{
  "n_layer": 13,
  "d_model": 256,
  "n_experts": 64,
  "experts_per_token": 3,
  "d_expert": 48,
  "d_shared_expert": 0,
  "activation": "geglu",
  "moe_layers": [0, 1, 2, 3, 4, 5, 6, 7, 8, 9, 10, 11, 12],
  "router_score": "sigmoid",
  "normalize_top_k": true,
  "routed_scale": 1.73,
  "balance_loss": 0.00385,
  "balance_bias": false,
  "router_cosine_scale": 10.0,
  "n_groups": 4,
  "groups_per_token": 3,
  "init_std_router": 0.00701,
  "lr_router": 0.000265,
  "vocab_size": 16384,
  "norm": "rmsnorm",
  "norm_eps": 1e-06,
  "tie_embeddings": true,
  "optimizer": "soap_variant",
  "lr": 0.00335,
  "beta1": 0.95,
  "beta2": 0.99,
  "grad_clip": 1.0,
  "batch_tokens": 65536,
  "seq_len": 1024,
  "train_tokens": 236900000,
  "steps": 3615,
  "dataset": "wikipedia_en"
}
Below are experts of layer 7 (counted from 0) of a mixture-of-experts language model. Rows are named router (the router's row for the expert), gate (a neuron's input weights, with its number), up (a neuron's input weights, with its number) and show model dimensions 0-255. Each number is 128 + 32 x the weight over its row's rms, rounded and kept within 0 to 255. Numbers have three digits each.
After each expert's rows: a language model's description of what the expert responds to. This comes from a sample of Wikipedia text that the model never trained on.

# expert 14
router:176111193135190163128161146129113070100180121168111110114110160165068172104147101150116194099170139189126185115108132152165211166179141126170172148107162075117108105140180161133110107200138168159130158106141096111190088104122156170190147147136094146040094109071126136152126143140151147139134159129128145179088172154118149130131136144109126106106162156108121033182135110083074104167123135163164172076099197121133139130101142114194079151135134134122083140133187089178126107126153117148081090103128104081086175203172144128109096110177090099134131140163120131133176147144142146177122117112127122111158187159129108148111157194114146126142124175150150157105113102159099102111110137099168089105148085069128109120118188102124196135131071129139129119142111070132113122143152134
gate0:094100152156141135122116112136100142090184101138105161161172123213139128127118168143188128115138156145155119095119123110164065079187113194107185120128131111127107110131140100149136086108100122046085171096164164128158164091148111099108142143014120092101127093122143150135146147134172137110099087163190126102132090181144132131152167129106162087111197141143187119142128131065091211124113112125104123130072129149090146135147138105062111165115161146083084078170166081134132113154109115112119125140123065147130069146162130151154124111132157081130150127126148176232123187097118104092162161132167095079168132193126098138169189138194170114082133109112140121142109192140115101095127100103101119130130159095140111046159085128130112123099125086104129134175138091082115116125128181
up0:168103116177141152127155124176138099168106162111153110138138105107137170109115163115109137112158087136148099122112134129150181172033131091117080092144118101117125141141182144082115158131147137146146112134066150129117118155136130079091090119177140076119140160109099121193122087164112135089179172126122151086163115126119109132164047128155148118185115121110109145159115139182122046106138143087110104090172094154187087071084079097146116098121098080162121227144096130157138205155140124126121104174189137151154137120080091102098158086131157153145132155144114050089091101152120164165134108152139155138109154132115111123115068140052089123160158151105137105153131174075174118076136141156205190077145122113122096211114119147152088166160204121164117141109114107144138114152149061
It responds to: Noun suffixes, institution names. Word-final noun suffixes like -ation, -ion, -ism, -ity, and head nouns of organisations or events such as Championship, Association, Force, Operation.

# expert 29
router:176117164114109133105180148176119086103173107140058045156078161131107148173164130117170187117118148162154183095072139106196115099137181113139170144083122114090135115124137081132136134126130133144142118149177125159171139126148136094124090173158119160035114112087196164119111137126166139156161163132125104171119170138125132074145135156126067149130149114158106040206113168105133151155136140139176159098147095160125155141066166131132095120101097107103131105166185141108162158158136077140117150115137105056103194176161140159088096115198118135121136111174139142142170138131106151158079127144123150154145165206140122176143167142109147125172143100188146154155138141139080153120151107115160176093171089101162127104022195095082134145094130115150151141113122131129099105086172135
gate0:085093207099078091155097147136080147078117072151116160159139183119192142162128099048136158085133188149142154148129149100138121175114144100188131164087106137083117152093126104107130148167132115094094087100145157100120108082162126140113134096138176138084090123160134190135134112162162178143221132176082123118199158153191068107146141167152138077121099140165041089166120149125123093125145147171090116096130120130153108095131163158100136135141093131144132220142173083138148096135111095183092128125126116141093126120133144140178153164104108175080144094125104110136157117160148145157067111134141112075098133134168145198160152153134166150129077023111133146103145121118131076137157155096193198136139140115157099129115123157105130085142136146133136075162105146117115131145055113
up0:091134169110068092187113126108079155079080120142131188184127209123195128185104143068126173090101166083180128132175176076162131163113154103208140171106121120111112157114142111137137167159146166119138098141160148122156076075137134128051132112093174124094107146161176178125149141138121150114159173160143092102209146138208093084147114160145128087150123100153037080156162116166113103151121116157109091074089152130155085071133101109096104156122061145096166205155166070130127100128155161164090153126141131136111127141123160120176160135127145163133138171107123132124148081124161131164091091139096100110114134143167136131159154136112097099123125055094096117126149091095115082139144147103131136173115153102161137051130088113136133113131128156060108110136090190100141115116127105
It responds to: Dates, percents, CJK bytes. Month names, percent signs, object pronouns him, it, them, and Chinese, Japanese or Korean characters and byte fragments.

# expert 11
router:143085147113122128098129167173076116126136135133109145137160120140107140100213179096159151108152199176149121168112118137182141164179202103143162127090152125093157087093173128116131122158117162201167185153161084108133146121137170122186087156162090130108149117100126161126134140105175144127125113112093144171148119165103103122137075161159095152142189155150099067186105099159124172176150137170143162077117177175154192167110117124182134116112084150113150117091151095168153125144181085157126119141142097085095189212102160126107123175160096128120165105155112114129182129084111147174147148085109156193158180123144103143117114087120172138104115131143116124154054109120133149117137122094145137094118152067101136103056154100165109091068068136120171168063071099142098134099185108
gate0:149175111095124156080177079093179084141114112140119134169165118219116153149130134111084142163132122095151156102113151096105178144050162097171099162133124118157144171081168128152152092076156155061138110139123124133075106136111092109098149079084131119137111138126112149171104099127116157150119079100163132176112025131151132164119163142162165150159110115096116132140182139053153087097111121122165105126112137079143109148098201061130116118172114135151130149182110137132115147100124140142173143137068150109111129195118094129088125126122103173133115117122219099111160158146159102119166140095122104131096118154143108170116170091235144207154120133191061173131163165122159170070143107094081082158118112106167091086126166109120133119109123110103054186133172141106124146118115110
up0:114102144183089143097127132199108086106184157091149169155170103143144095077171110071128170091159136148130152123086162098060109118143090124134191131161100136147123107101115132138111179085159080118152133135172130119122103136116165109098127065148139125152105110121128147082122128176156160223116130132118151119126126155090104194158136139120110151059116143172134144104169114096127144085128064067095170126216091151172139155076114110090135085101117108100111137107111154146147133117144082126074124099110150129134122058088141097138115101127127110045194123131089105166128115100114163157150190057077132160154116110213117120132178120111142203128129133191133189129039079102133155129139111100154104125147154146147075122141146137178131066121144097085110110133107127147175085180108166
It responds to: Table ends, foreign names. Line-ending table pipes and heading breaks, plus first pieces of foreign or unusual names such as San, Omloop, COVID, Danijel.

# expert 45
router:192145178163133163127182143078155094111119088148107084132102133107084149146174134133130156116118143161120220129110068160218159174146199157127170177110193106100135106111198104128139148181120167148147122130136132083181069116161112123162144130175079146098122119090158145125116141144149130134130161128136136220165132122112137090114080166151126138143163123145062070194103140142100156157121148150157166080172155154142202132118142081190123096183072120086154129136189086161156123127119124115158093139118063112076158184184128136108113109138060104180131114147135097078184195127172180170119142103082120147138178140150091145112147161090135110126118113149137138118080102179151160104130136091197140121087158094139098168103163117102151138131098104142136128102137124107166140140146109
gate0:131166094161158100073082177113115172184118151147166105138145132086204107078136141115117125149121101131144121173144095158126085177110156150131120167168149060145166225141108210142101126147140146159116120098090129156101135043132163132132101123129102102158142134163148158138128122120118152128159088162146112159150082144032115144081167175076161101209138163111124144144161048130180166149103067171148070127072129064115146134142128155082083107099126134131119120120127119151130125183153132138138173155139147118148110107119137089095139128126129139099147115148123152077073121106093115085119131101087176098123081099121154129119062123180083087125096101110181156138125101121154134157111137113086151076134127186149171125144106056123142171069147116171098146022108102150155143080102106
up0:185078153169128114087139195121142106162101066158125101140135179152119130103115107110112108116131116131102154206130095175082093134056097173108135109106147087095139170107142170152091143137113115118095132130094101153141106067145202112122098164130113128137115111123130142119074151128135160094183112135115115108144117136121105184175114197120115103152179130072118136106195036141145156159063092190132090096130141066112193185163124148115124065107117116137154098139132103102086097126146125123100175138114151100150136150153122129056116161131118042091156127136076173059125125142115114083126137100061130128142134117084145105105139094156115066112109173203102156138112138124135174225137082132066132083153169169158109149135121125123122176135096149155101145119171096175153193122087119
It responds to: Place names. Country, state and city names and their endings, such as York after New, London, France, California, -ville, -istan.

# expert 30
router:144113121136135110097187187119101070133183103140112140135101116121097142127164150101159172116134122218136142146139112110189151156148211148142197155109189117109198075080172177174192102117095110192120132131120088139135106138140109137125095099124137140069160112086163152113169133081118155110156159105123111128133132145126126092154090190137119148159160178181096053147175104168079193146163131152149148130126112083166120144085103124184133150151157116134095152084167051146179146137198044122086143087163154160099187147128179093088149140164106159131107136109135133112160130171158172133126110100131117106165193129150074164126107155113181135108115110165176109140097118133092137187108097074172177141102126111146079180088189119137130131133106142143160167149108115098125155143150128
gate0:136157170168118118102098095131127170077125104151185137115127207144152096096105093168123111093180154220102103150161132118140133152145111169103213110106180112133152168077106122141175118103092105152131182122146115184115130137093111112106085114132108130137126083080124118103093131069131154167160069097155100141134116134142137137132083132112135127128137128163066118149095075116094099172143121120116081087160147097134086154054111184164137096114155134093111125137138189101128110116132082083149053167071062132138101136088142101147143152147095068136120190096053094159151202208153151106085152078145093131120171149087168128108107144147160127117094139132099135148106130113159139107070103097173138125113102176161171073184152080134162121082198154091131114112178137126098174167155136
up0:182131142160183106148157117125125163080127109176144157124137089122193123114122105182092115185129099124146117162141149115104123071090106068185129095107124170162115127141076132191112111091158049153170137107106124095095151105108144140151136068126155099118099116146158107154146117160133077032166087153067083128133124096114067129093094083121149164138111135083131148145118106127179137138157175070162146074191129135107132133080120146113159112146103133091117162095125124094082167118121124194190114128064171142104069134142131130111168088152175121082128095149132158120126157080123110090144089111093145116154138102181116071084189134109132111068158196111137132142081146148144118133143170149100142199136156195064064094128134152103158111181179093129120119116176188178103147106094140
It responds to: Month names. Month names in dates, such as May, August, December, plus a few mid-name pieces like Sub-ram-aniam and Af-ric-an.

# expert 2
router:147127114133178161124139169131120168111203156127102093183150135091128188140133127143114176131162153149118145173124154081215161127170211153099172115161202135132139131149155147119154166133124124166162180175141143133141131121161128131204107105113076153099120108044111158123144177136134168135158126078163139133120147135148139083153138139137126110167168104129086036154159116141137172136087113114236238139153133076125190143146094120143128085095103068113144090112165097134128112155120064119097097114118095073075184165162150138128103144165091122092172121169051069134170108136128183179111138096115126114151201117143116138126134126117128126137143164150161087087103168160091141176101167145103081119136129126124107152118140139107166145130135110139096177117111104084133176101112125
gate0:111087131179134121119123100167151119104127099144123096154088152137138116210119115146105146105101148082049171133063113127151111135072131102123146169203116103160062117102104228159136141120142163113132094143186101159124133162111136112132103138113125133170107138172163132061092088158086131170105219084090134148125171100187158128133143131115145118158133145139149107144114073094089172110133152135133128163168056115149118129079152067123152097119058186092141184124123155125103108150112128173158110123162154118140074093103112110136178156182150140113140096147121177186107163106109125015179116138101154142141146152097113099061138140105098119154107106138110164140154169105094119161089073098160139128113119135086106129142153186117082096135102158135106091028152119153149121191116167
up0:140064127136125118083095114125092186165129112113121099095112104105097126101137116095097056121120193086154142148149091131090086126111099123094116116109138146131116228180134069092068197154187164135097137103101107149113132158183058137133197098117135109119121130134124142147159169115135132164234032158135131175139145116134172126103127104207120139124162128057127134139066138129090089103115152151082110109092189154113137153136131093089080178182209139086108094076065141172150168144125160150121170121117092123123160161123094117129135137074122114182109170140130141128142113192149129185112102189158090136119148118118090117096124094132113151083109125107111089128101121146127090120162104154149197089143114181163100165123123089138127179130164131120162183098158114117148129107149154
It responds to: Table pipes, letter fragments. Pipe separators in Wikipedia tables, mostly after numbers, plus short word pieces like ad, ab, B, b inside names and terms such as clade, Jihad, Bonaire.

# expert 53
router:154156125148135170128123118106151102123164143127096103087094101131128139113171114166152230088163159122144169152114156165168150182150179173122141196102164101088134145072150094152108116154110202202161143154181117116169142106152104151212133153161131074068157111052150171105172148132150156128114128127161159125168147121105125141175077209104104159139156134114082043156148116168095080202138114138154167179129177114154145139108139160148100080100097108143113121106107079120186099120114095162108110121127157092102158173109188105077146132145093121130152101124116091096183155155128152163100122151146146117157145136136095127087147099075162133113163083154137093100068121156054078174143103080151129115161157123151124122122191139153166091102096165124159146091108094120078103113148145
gate4:111126162123133118153145160110126120153146168137045075110072138170097129070171154167128136085129069147126188155119122101138139079158144119139121102107155143093161147133194102130102107132143045106131074185162153146139146119013120093081120084195111144072106119097156106138101096176144155129070123104144124070130160127154114131142148144122113121128148128178134123120113140130111117137151099118100145158147081121156091119117068166144089165094014117195121158119121076130109110119061167207145134108133149110136125175113132051129138130175083183146136129102159047153115130122133142181127132158127094109068135136114107115124117195058107125110066109198096166105123172099160168110098115081118136138123154103154078121110147127149191103151088162135161130107113085114127171128136162
up4:139077174126182195136147114157096120147153093137134096106094067124128121142188124110106124132156115090172149120140189091143156179207158101116144162131103123131094170120110096127200151138140117145035109097182049125116099145097155099123161149103122115109141145110116140096098102099075195137114152116166088137096140104103097159140075121105085127190146116109144135184156100128127171142107101131124117117127129146074119121169190175138138147126131170073071152132141091138123111160097110077078075114110144114155081102105093142083086190118100159100105165087096135169143140128128090110130142177137119099157126186093187151104066163150152159208121108109054087105193129121090104172114123163142073121137147153085088134105165191080122151110126103066137168084089148183147122159139147
It responds to: Sentence-ending punctuation. Periods, semicolons, list-item hyphens at line start, table pipes and heading equals signs marking ends of sentences, items or sections.

# expert 10
router:141110123147109116124155138142091150097173107174099091136139148101093187124171103139140154100201166198181162119119116113147162198157158105169152216125131090075169128095186151171111111136161154135171138134149109143171133070184114137170134148149130108124159113070146138158132148127159194145120190125091060153121128132092183115147092136076155122193195143129079061150166098175112129167186150128142173128115160160173188149104117136157152119084103120168132133124158101131113103096171085152116120123119126082085176142158133089144163129157121094115114135186099116103158131085178228170161155115167158133053138118082078142111127159086116093105152137191143128089102081102082151173153140143134113099100155104128095192126168134101172148172110160113104131128104104111098134107144101
gate0:134128087113139113119104126110170180090148186114151121115082125068133199121188154145123131149059094088105116191097153176148130145117167087105120164116089081133121064166115165118123078105138071166173182158088148132096132117164080084113133120129125115138173175117170138091188121118101180182141180122138124125135136137136144060144117093080161112186158173083096083079119121139185141111117138119153114181137170165110173214123122131177161112122069135105120134128104132114097086091143113149139165107097132117110111105128156077223110122145134144161102128229152140122165137086104119119142136108097166115101170142112096153107158089165178094119131141101148096097092132210134114112104155129124108160108166139160145112124033130132136160161049121126159177151090154086102125093158148
up0:154102096190160165154151120092161197086144134091128109177098133054121193140156186182103122099093122157099079152104101174081105174105208115085091110138095123156117055147097101094177139135065138151095149120094125104107127144108080093138102110149125124112168140126144144104128104140143123193179131149149103124153109144118137130112088110105123136121175185063118118137155159108144131095105091119133103164109178136145116143096145126165116123126038075084143093111157117130145141100151107116135131127160115067118146149099140110188151090154125105142137133181120111099153160082086093132119096106105155170091148096104146203197132098179165124167137183090132129117100143244142071132104145144087114169123132139137125060156071143176126097095157105130142210134091206104154131130140097
It responds to: Mid-word fragments. Short word pieces inside rare or foreign words and scientific names, such as autom-at-ique, Hautac-am, Ay-ah; also row-ending table pipes.

# expert 12
router:176162151141146159151169160160115103169149138126126081123169117132128163120167128179126161100165144183176125172101116149095124107162199097092152179079210125106100141090150094132154108135114192167193147173153112172171106109130133114143108172117097156067097113063096132088131142113191122131141144126159151200104139169087149085130085148130158128194128162168094015130089159152091135165132138102114127105113151115109158169098151130119129115075114095124143105156110063180129096109140166109092124107132082082083167137139134071080086127193111146124148091182095150121153171164166129127132136100107136065163182133166052200107197130099159122097105132157105113130116151148096104128135158136153111096077137098131136140067190131098182124100124132116171132091120137115115094118160161
gate4:145114156089173126149123128150105080207137160135108096091108129130107151115096139184138095152219125182119131117111085134118126126167140160153192109123109117117178083108135131155124143142114096134179115136132123130132116111155239168168149151103148131127132146100125110116106107156204148099093177094111212148115137178079095146157100172202122086109125135140090109135102175174162079136126175170133158185086104140151171144184167158163115090120081163098137139110108128150077138127112161137114137100152079090131123168155094109098077105113082165099122105120102167140162151133159151111143079114134095087087141171170059193123148140146122105059140134154080138116100128097121130123117087173150136141121111098095109095142106046136082076099183163046136112161076109080189091130154138
up4:126123155124124125145098113140099134194120164171111137089090117130133128132089130124163079213215112141126096103147100101103105073090143141099131112138075124145115120115089189139100165103115100117166138142164127151108145137149186136143128106135157112107191150109113120139108097157190136096076160056107201134079149135092111117130124134164122089136095144144125182089061169153135096126117167161156128217123121131116127094163157118109156099114123171106155116087109138203107135125161188162114160108124091126163095131125096125068114130106116148110128140080105161119102118128098160131143075116117062091097092189156117207123161151122063110045136155146061157130134183089145115107102145211121111098110122155146066097143100079118127087096213134083139144144091174080195077128129148
It responds to: Mid-word fragments. Inner pieces of longer words such as ob in trilobites, oc, uct, plus commas, of and the in numbers and lists.

# expert 8
router:164077117137148152169174145142112085119174108180122105126094107116141206147157093101174251106163163135140163161142091125204189159147182123163152163169169098077147123112125126153095107129109143182165126156139114126180069123138122168169090151124082115096156113031135159093176155133168158120177150151143122183210133117117149092165114160122114116085156144145104058192130137165117142198115145142176188096132140131163192133117122116163114153153109109138105126121145081159176129125115068160115109143120114084097189117119143087120099140162112116129090147186109134112170123149127185182106132126092137067119173124150089145075137105104165170117096139140148152129089112142123128131096103248112149117108131139158105136136166077107110136098101168128141142108130122119148122143145154
gate0:111135087115094129136183104155109108147123210089160183119124109152153188139122125141126144149110157159084131158093101140152166128143112117130128109115117153131145128171152102103079103128144146097138091127129173116086169073087130141090132132161098143092091097130138118110131183192132104107117049035089095172109149124081149148084106146077132204160172146127136116145145163096084045113131089108093205205177091138073108145138142213107081189162146091149179119174126166129098116102116128122104158094208157128091168109181122122134126103074123070127125089142145104128155163125152120125117099190088158131129074172097090116131116147112085098140120148108108146063116167218160100142136135121168159191100101131123130142119145112115122175153082188157067134145142114160130103141136132
up0:101125082106192143131175110107120117139097175102116186132094197112183122168172107157106142124124135081086056212108133132148183149132102163088113147176098145092113150149128116125125096126116150173083179120103140148115122156097087131160157158100151136084119088100065113151133097194138193124128081121135104138135153111143151141142101147114087160090125134144131111155174190183113113191134102107158116181110127178095105083061124136144092106124073105155145159137120146110112075082121078156108145120143132118123127099116156091145170109101131108095123154235093041150109169172119117123115117167090110105182096125102154112138079117079095130160164113070119125137078134158099063079150174119091105157141055161122161133121166118086158113094117166073089141072110143208114110159139143
It responds to: Table cell separators. Pipe characters between cells in Wikipedia tables, especially after numbers or row labels, plus list dashes, colons and semicolons.

# expert 5
router:164114171144135187112147151168112091123171119110093111135111128099156148122165082148182183100147154168082147109164136191171181203175179106174129177059177102092155080126200142162152148163123165192170137163122110104131079124116134137116125090192105165131141116095168140122173134114113116134166157142082137146101098141120172106142079183164140149135149155105059060212126169180102171125166149144196193108133138113147170107115145106182139096149112085139151094124185142183167119125138095127138136128139096094085215183109141098057122138177108125135125123139092128107189115116103131118149106142142125144140160164124098115116100087085138158109135153126137117126119098157090110140100111086122177084080147072112124169075155119138140175119107144140154101085124137111112131126217091
gate0:120177097151112106157180159141139128141141114155127126120111092130115149077096087167149145132140069118118142148148255151113153137111132081209156082144120126073154185048117133167100157131178140168121166131095159113104077119105096157107172158127112133132126086100155179151090108123182130149108139150095175104143075148113148145112145158099115157119095182111078109102068051068136129094143096112156141116222134144123076120126175117142142131100108126209124130159143083180137156108132131186084144168158087075124134071132096062128151111135160206132087126134121123147119118125114120128119146195104117117177166145108166096119111112106075123098106140134106115149126199123119199104138117106091136204114139103057091160149164168142179139125133146114084175088126118154163116115109115
up0:158061186116155155103148136112139125125141115129140117139158164117126107162141171127122112129117152137163126132126017138166090114157152173066068155123150115163094096151112155101153083122105148105126094097156112115141179125140152132139059115153120102129138134148093079086144114116083110106141114142188076138111184137136104081154094099137149041163154095129150126136181186172136128163096145160061117136079127119140145125136044152139103153144155121059155121130122152111101094143058115095181144115118111153128140163125139153145090127171077081116166065101101150114150170125144129141107090071133131104153091123143083175136183149179206119123130148111161153124168088129127038161128113117159109100096136145209173110097103101092049140178077125166145104212119139091068116140173119
It responds to: Name-initial word pieces. First pieces of proper names, mostly given names or name prefixes starting a name: Sam, John, Le, De, Mc, also genus names.

# expert 49
router:155115145138136145155179167123134092129176130173121163104172112089108138101116103096161207131152133154116136135124108176194150129138132145129118157128135101097146074158168162131110157211136168162166146145162143099183075099156108127146141169184044132077100113113137154153117115125130166139136134103121175175141179121137128091169140170103132098153174135166113022190173122155081089153122099176145203052124145144144165140089113122148106128166117139109129150085141061159174134142150128191118114124134097096081160197198141087089136087123076135116167122152114120115186170119148112146122170139143167128123178140139094160109107120138226134161127178196181124122078099167073116158128106087151153109114117061147128172085147102147149135126073143143154125109138138132138139151176102
gate0:145189066157117117155151154127081194066125132180167093089175122153162082121126065140098166164148175087173109059110175178137162129136086094137168136106151123127125077081197130144123173109069136137083072128046124096157100120137136182103137087109117083155096159115112165127099127095146088118158182137139183136131165095142134085136103117131123154175147142152101125168163171102095128141116067123135103128124136138085069176139098148130139132116082087084084127101091099158097135105169144171091096117095138125167101085141137136132100097165158152099144125111158149111080157100133099129109130211120129075102161153100081131125123106139148158077125103142043148137116098089060085087204199168121118129154120106135116138137186130075097127142164144104183078161127158158101126096153108
up0:123050181108164135094107056105140080206174156125062106165110136102104133193171198146144101125125076140086128138129066120119105101147175087169117145105095135059115164147128140154130094119154099104160174105158091157091074142118110096152154167094134109129158132142135145124086147134125126144158105126144125086113153184130060138132140128166160111086057132122117139080099075173175126113114141150155159155104151147136151099084096107089114136174165169182097151149108140129177094189087133109149117093121132144116153146124153158149106167126124146108078137129135096150170158116066188114055109052092127173153095099164192116141114146082133083173094146097145150106132117185122136186072127135122127144126094161117120100070099158185180135139136162132067118154095087118155118143073205
It responds to: Abstract noun heads. Abstract nouns and noun suffixes after the or his, often before of, such as life, history, technology, diversity, creation, -ation, -ology.

# expert 15
router:186113133116097172189211130133130089169131121120110098125118120077103215159132157160136202133146129174126176150130124177170098135173193124155157167129127118114137133118211062163128133164111124110149149150107094077141112092149144115163121171138141131113145099070115133182137170129132145138141126091149123191155097116128174119116110200070078168136171146132051078180097149141085129144119164148151202161139112148106204131124107116144126135087083134096167134163143086162146136108145118138151126116144045132105185187094143089096141106128101110158117126121173147112196198129087142149117144102138090140182159154109092173141127144081180126140120164154140155069079122119109071107163107069161081103092165111186098160093128123113151124115115094142142094107154106137119168139193124
gate0:100185095171158147136135131120189157210138103152207163193112225099150124087106138121077097073118156196117029094146136143159202182107079156162147085172138068150089116115155159138118139152110102172139101153118149160174116133100096047088142124115117129111126072179107124113097122128130113111125140101149157084094123151138127149141160152086116160107103089106099121117181138126157091122150111130121144107099130124117130105128105177151156124094157126085054108107108067099144126114165158165120151105100113119101179041160156077113150179142124117101140107142140088144163097132115159177150111185084122155182157097126160099097153165075126119129120100168206119114088111138152144133105166135192147159108112178128174119125123160053107116116145150122168136149153127170069111111124154
up0:098160093154096181088142112116121124126184133083135139160133144077136108166104133110146132119175172161096139113083120142159192211146084139125130099103108178134098131079106114109201096116126147143132108178067119139162101117116091080094154094147124066131134175165124144079136117132110079145103132051127086202163135137184102199117124072088146171086092105160107166112170140122099144122169090025086146119146087118135127165138125092078146164163218096072120123148134127011111142161101130082106095157170158134130202127104124109086153155125164081065120112149076104138090099105133134138190119122116172190165151120143133152110116136072128170124155154145157125130131092136098142135127153118109173132147122122089078165104133140118161140097147183154105083114125121141145138154142116
It responds to: National adjectives, field colons. Words like United, States, National, British, American in names of institutions, and colons in infobox fields such as Kingdom: or Sport:.

# expert 51
router:133109103142128101108140170185086076139134128137113096151119121085172170116179118063125189109120176202193119128121118128197185145125149148140151172119146122114091090129154112132144154152110141203194149174166120101169078092169144159129143122181153159131151112075146149104096150118161153138106158107091108139173104150135070110127036220117123122168187190148086053200146128150114121150119156106118184078122096116189165162116101138152161095122081112106138110111116133146087115139148086167178125140134073083095151161147140114109144155143152112168147145146133112067191160130145148113116166095123167135158172123135093127078117074089164113122109153176176095150070116185154119145088119117106110082149157160154132127093174141151126113071076115116129167115121101086104119129161069
gate0:102143132093123131181135105104128106149124076155122099094134129169144068138080151107162125158123082169144148147063114157112171160147129097141115157108119185070104137193117149154142101102163070143078138086103194102144086104128123111111123115162172128120132133101140181103103135126076121137099196026144121185206167179153071123117136120124087125080147039111158151142196080149102161122113103108096111124182129126102130119148162103213118088119130107082121109152133136122103095176102171168183094152185070125106122131117159118119137173071152139136149146086189116116133141162182163109127104110180178161113136160145116121111158097067123129125155118155191137151194153186110154131131170171188114106137144078081156139182117124094118082164102156170098137117130100134109135153081143
up0:153133165128164105076144154140081065168089098080107148114135169092138096113130087119175126098146127152059110139074143133067141165134120066100116150163108154116108116111105121101093156104059102174116132073122130126172185118149160155140119109141124147048125157126149108210127127159105129148095115125114163153152238177120102128112114161104146113142099139119153090086139183086152140075118147081085149139150095158083133149120068097123149115098083105158105123181110155173131089111143153197125170154145132123106132136055117084075118147110093133132147171048170137154109073168132150130155139169155150141115133085100102131127111125083141156160107091100111168102118130152121102137187114172092157146185164190094141159126120106131157079102171137168138130039151111151144068155220131
It responds to: Name-initial syllables. Opening consonant syllables of names and words, such as Ch, Th, Sh, Mon, Mal, Mel, usually followed by a vowel.

# expert 55
router:180137171109178166136184152165111101109124115151132162132135159098097191165158128138142165110098167167128188118089089157157109149135160128131125172109177084083130119109183140086141095175110157170108140106115093090155088088159135126201087151122119136108126117090117146107132140117139161179162106151120161148167153138131154161073108211095095152146178166116105102180118150147111150150098150154141182075116167121149169121082139156190161077142080102118150140077135095144212079134144083128181111144126140062085167170134143156068097128173102113162140123170151092132170143150133151195107155091074195151128152125134074111115175152086147128087148098131106095115162145139100154171158058097117076087158167096111095118141144074123136101105087138119152124109087120040114188152170130
gate0:114134102086130150154142158124080111155166112150084113106153076150084130118126175112085156158143128173156141111122122201156109147168154145088127148145150185160129123171156116165134083126149150148114148100140154124066120053131112144159105122117165207097153125079136144141161179126102118150123078076143115128135210170123130095141110179130132064123203103209162084105135138153129091135056095146194100149169080141125089163111127179111142087150136144136178117136136092111168133126147146099097142137151137134120096106088121119171200131058161133078123146157172151167091100162197101194195108138075108177113067123099140136139108073097120131142107132069166120090077129120128093087132134082089125094115057101136213111109158170142130152142130159170155084104087117164125127098150118
up0:151097151089104122113176160086180165077156096140066083084134159185140136123166142142125109167137096148154106154126113144124124147122117199087154168144066129129129121102130129145096126153103161105110103130152118150116091162146119139092133107122168157112092124137109115169094119174117120122177122125203081080069143149098089079140117133125189138090160121114118138070164142137115145164134134189174103094155123156114100118108123042170159106131071160046071170111119191157136118161095124127126110218139097135121108079174137123159106117096038061130103093122050145151109147099092123084137138135125102131119142085131146132185099138123127071210097127099117114102075146177017142132100127101185129130090090141144150093163162124078140156162133168157073155125158153141135088153131125
It responds to: Vowel-ending name pieces. Vowel-ending syllables closing foreign names and places, such as -a, -i, -ana, -ina, -ara, as in Kavala, Marchi, Damian, Fila.

# expert 25
router:176128126119131118176199107125120081115163163104103103125104119090144213138154105121056219069170130152158167160083147202169096174158175119113197163138194097124161132114144121136120134140080176120140204141122137096187093073137128141188129137158118118115185119088104160105112157134117119116135170108131161154124120114119136154133110190143146138137187130140114056167117130146076113129172163073162177083120131117179173082104102122177147134110076097144149118148143127172153114069097105119151166146180067126100177178117103119104117088140121100135114135135072089147188150116104141159122164101141116158151176123113124175048147145081160156138110152166145152069088082145113065089152110092122113097106129119114139142136169130148173119098067107147100169110133112111134127159169181
gate0:117107171096106040088117127107137104175119154109134153114075094126099177107121169102121130091165182142146153108151143199155123118137167154104076170114041141071122123139088080157176160137151118146168155106081123151105148097109145088150155124148131086141107120132162162088183156099104094110106130174182178133170129132112139123127140136164101070173089148092105097140171106097142152210137179111111174121128122107124138113124132117182083184128152122043131167170193131157132111180160093122151104132106127138102164167163148159193114121131134116062064121100118070081153066129127080165168171096165120152097111073139161149102151164120117142166155136143115161098108135144075140134111081079059129103181121134127105077114120156135131105076183130204142152159193154124097114128121163
up0:115151198087155161108177092124049193081129183086160145165092099133113161132134017131150156140161095108118134188136096127080132117169076076144137123156072101095095131090095065152153136109137172065106154124188117085135132122171137134128114164094109117157145179127106132145160079155065131125111124109150124083109157167120145122118157086187112140200104107135187118123111164150060159154086159069168141178116168109078115083114066101191103179140081146096153187119087097162189151140114101155107133168085167112119138122106138133102111165175117086146127171147134087149153111095127150088115144133170151084155125092200136134118130130123127174157132153104085078114133144163136140161160141127095104102168138147068188112106160130132096106123093100126124141150087096160124165124163155
It responds to: Possessives and nationality adjectives. Determiners and possessives before a noun phrase, such as the, his, their, plural possessive apostrophes, and nationality adjectives like American, British.

# expert 59
router:194110161168122137145214134136121086117174072132091077119102143095098155136160094141162166086157147117103170150123160173163170194143184124186155152098187103105127122146176133145119129151130145165143115104110145077161074059131156147149135116156104182082132111092161185101159136131143103115171178106169174148147110124146159134122087180154111135147158192126058100202151136170124167178158153143184135098153112100139145118103113155212136065197100085129144125099134091149167082156111096102156117114169094105073185166132071162076129141144105147152099093176119119104150141117108150145134105153085138156158163153165065150082136121110140159096180154164123118162136111101102113139128133055186153117088177064097138162090159125104129133105106140155149149093149151098110169117158119
gate0:126073087113145047152111106171173113106221152098077137048155134127127072164149172113154095105128082159194169129142200143191186114137130091167114081174137175185114145129103151115132159078155135100171146136125113140108165093117147069170179159129094130107194139100147150120112118129124114085200142116105111140124142134132083121160140127106083072100163131175163136135100102138140125146126145185095152132089123147081069108146128101084123066133146123109156124130154115068127105122164115163088123093142128138118106112118143127115127109123149120123141173121044147133063122107086078172126113104108120148136222160175126123163157110155186125138151105133152135087099137165107080060120157127130105102124151156122161097136205192050099180165097091128116166122168140146108146127082104
up0:070186113151086191089133102079117213090040096161170105225132098121166179038129076113129150199182138111071119132117060094054146147158114153117120144043107081094148163160120202152117101149098074128124145134156148152131082189130152145097090112101196132133074123166104120156154121089141131150102111151128096114112162133106148108113140095162140184157138073132099138099147108100068087102152149102145078133137154133171203141139156151128135195123120147127117143123112120162133104085128106083150133140120115144116109132125133140162146163112115144137114128063175114119179155130158141089111143129141121117116106124093149163114121141084090166123147134124076166162158144135131156161155151127134128161178104110139084133127071142210172095105110159124151072133115062112141137137165148
It responds to: Name pieces. Common given names and surname pieces inside personal names: John, George, David, Smith, plus endings like son, ton, ley, ović.